config = dict(
    hidden_size=512,
    router_score='softmax',
    balance_loss=0.000324,
    router_cosine_scale=10.0,
    init_std_router=0.00959,
    num_attention_heads=4,
    vocab_size=15690,
    norm='layernorm',
    attn_scale=0.0884,
    parallel_block=True,
    init_std_up=0.0347,
    init_std_down=0.0,
    weight_decay=2.3,
    train_tokens=1439000000,
)
Below are experts of layer 3 (counted from 0) of a mixture-of-experts language model. Rows are named router (the router's row for the expert), up (a neuron's input weights, with its number) and show model dimensions 256-383. Each number is 128 + 24 x the weight over its row's rms, rounded and kept within 0 to 255. Numbers have three digits each.
After each expert's rows: "comes after" lists some tokens at least twice as common just before its tokens as in all text. This comes from a sample of Wikipedia text that the model never trained on. Tokens count by the router's weight.

# expert 2
router:127105085138130112146161106135151158143149112164142133054135107106167089133082119148087152160110097170133124108109102124083132151098145101105116177180106140093155099125068155079135109122158141186132106091130134099113135132141111189160132121135094157105149148135139144119125092101113141086093144149196094137125159122119125120195118123167119094124141159128132135151152135136161116127150
up0:132134144124105086138134139126169104126201175121127113126119117139144129157129158144121152108105115134132123101086115092129100146116119119104152139147110079120085160123105138103131144169128132124124142123150103152162083135158107148118168166109174094115088110119165099134135108095136122152128091100162122116134149140104110126158148134139100159169158122171150102105128132154129125118128
up1:116108132096167128164164123099135141156110150145097147116150130123150123111092109151113114138157129132097106097175143135154126124118135159109088106131179109167129120148116118152110102145117155098098110133128080105145092144100136103163125097114150147095122114104138148140133143115122142121142099107123183130095118119126130160127153117084139122128124109130145119093106140135175105115096
comes after: " \"", " (", ".\n\n", "\n\n", "===", "==\n"

# expert 208
router:142134171177094120120113112085160110168114148116150105113128130124150092119122074107123171129123146132121112111163119103186182177132142127091105147113085106135167153137109140099123108066116082117138162131075121113095132141148131150116131156097167113115171095106111122150102096139100116124156125109132064117118113108111120188103146114112132124140146094149160122176130132134090108142064
up0:127091096115144125128145094126130136107097154109099162145110059101127119133110102103100133156146178120155121120087157115145157152074131134122120120124158115154074128123116098119135153079142128100136134122141180144121150152132116142126088146124123116103140137093152179140116129099107106124099144132114130152107146119157115100131162139085130175099100112115130140145153155124124157102113
up1:144139089126133109123179131178150114186110125154122078148108145144083101123196111131094162098111121118122168104129132132097094113127117085112157134144145154154115109118132117170147145133123113113108190109089129151101173143132141119132111084174186139124137122097113169106109127123109131123167106149124128177103113177106120157141150148125124096132112175121080152134112137152125146087147
comes after: "\n", ")\n", " |\n", ";\n", ".\n", ");\n"

# expert 79
router:125108118121103106146118125103148161115125136103136162178097136113129136128155134180125154142113122105156107114126128120092090156131146116128091117105127163104120190149119144183094088106094133132118118140123155122105087118125109141130125114112130105131140111147135135165127149116108111109126042119097125159117129142125170059165090144103141113168137173135135125113130105131123134162081
up0:114146139140134119148150163100174172109100070164112125119102093150167130135143128118139134088151197075119094144128127124085132076128163094138137158153151101129121122142055118137140133098148166128143093112109134112157123142132091106220137132115136090092153114165109163139121146108131140122130153095179144103119138112151096121146137098114147087139124112142157163123151131111120148113173
up1:144102121133110098134114159126122145101134123114122121132132111154135119123156140139132133098173111165145152120146115070079130159141141135147159096147171138150129099103120120111118127134154119142135108108101171168107121172099167111093135168168132124129106122102164126120120133148124138105122165102133131081084141145120104120134167121102116114135105134118155131135138116134135132080137
comes after: "\n\n", ")\n\n", ";\n\n", "\n", " known", " |\n"

# expert 49
router:078077131134125095151208100177157098148101124143160157129102138115108100150087126155096151123140100127145144167115167109109119153099146106122123136096156149102105108158109124110151145157133132112164149114156112119120099129144116166152174111132132150118109119125153166124198127159163117137108150136149103144117132125143136147126126145120165062157150159165108128124144110112098109098149
up0:131167111123151153090119117164094145126067172081134109187102146132155140090106112155045124118115141134107127130089175129155114143166108101112140113074135134106144139143114096138150091123150086134176083136129141101138137136114109094135149095142139139151118125147127145093116100160133149113117090128099164099100084147140089143145132137090127145120132155166122140121139123120110119118166
up1:136161101144118185096113096134104119133137140126130135104106159105121156121069153133110131126158125108135154146126158101135091151193113165130076136116149127138156125112115101146101101095144186126151139183148118155133126148128133098126104092140143115121058105161123181077118119102136110137052108121132106099092085156111067101139132096125111130122129153151153165115142143154146143115146
comes after: " |", " (", ";", "-", ":", "|"

# expert 103
router:113115122157129122128117123185108106087084094122118110109182142133108117155102143111122109104119117109142158134150203104108120159148108116151102088123167139139096127121088165103135149111091130121116127132119100112097114099108140090096130150097137153109112128158117131167142151104132157111140170166112114114118120115121131105155113143141107099179122098139094100121129131135149131092063
up0:135109114147132104144121101121169112097126135117143147121139137081124162120105085139146144142113135159155130132098123114087124147123070140109165107160115117116172141095113084099137108132118134105150118117109135141109131162133123133105141141140103140079083174120136152146127138093129124111106133099133108129120114126141136144122122157151143099116145142130143147145150127145162138138151
up1:132125155103108131119156125134126102087129136166112169166175155168139128187092092130157112133132124123124109133138135168101129141110132172091114128116157155150140132149094148108112123115140062137142130162135125081153152151119157113104087145112127122142103146108080173172118135106114122112127103105144112153095077145147144134136114164124084165138112108126097119115156142102107140151095
comes after: " ", ".", " −", " +", "–", "10"

# expert 51
router:113137138131154176126154143137145109101083140099121135146141152179147144156130194152160161142121086132130138102076151084150141127111107104094162122130167114117120094141149136107129152146102139173133085100146163117097092124130104151138132134128143120157100118137164116119099151147090156140100131116128121110131117097109134115156154171156115080128149098177138116141128143117126123146100
up0:167148164100130129132115144114099141125176105124138078115106146157152138121121145134175114138145098132240139110112109111111104102103115098147102161128131121141121183095149124164157053081081168119073126176122108164129153103125137149160136143123112121119185118105091140161125102137137126142123164087138109137131142126134148096111123107113080120173071123097143171125112124112135099118132
up1:096124161172109137122148134126181129124117128137175118133158163156151126135146128117134121113088132110163123115131129152120105109165151161135108123130153105092108130112171124189196147178127097137116125132189102140092106159127158110127094116115070066147123138123139121129121133148179151109146141112090170103139114149132139130139139127142120162074149103107144134107137135131123161121108
comes after: "–", "-", "/", "0", "1", " ​("

# expert 80
router:088125154152161131169131157136140155135140108092139137097074125095146143129102105102166146107111147101074103120125107100167149121105105100126098146100144152121149113137157164144117136106126147120127098093117127177104137089135109089136127173123152159132178146131153113135122116150141116143154143203156078112122094125148127127117139161098104113094130121152123174165101125146108114135114
up0:098153125152141111095143131090092161138118106157120136156111084143081183083148101136121145090115116133094138135118141120145126139154099115157141134107144081108134101076093120094131097131149071099138099144095147155107127134164137135131154153128138124143171109132096131155125106090110139156125099132130124110148133103103119113131109202146101145107146135103124121124096098126134122155116
up1:148128128155168105140116162101150136146132132119098122122130133131088095134125135143110105135171118124137132144130134115134076196108114140086096139135108145134130125104124118180127126139139134094129100150134090153164131129133095136121137128095106150150169120090132118129087083128131096150159103160153132102104131147129187139094121132124117135108166087128148140129128132159161131121135
comes after: " ", "19", "20", " (", "18", "12"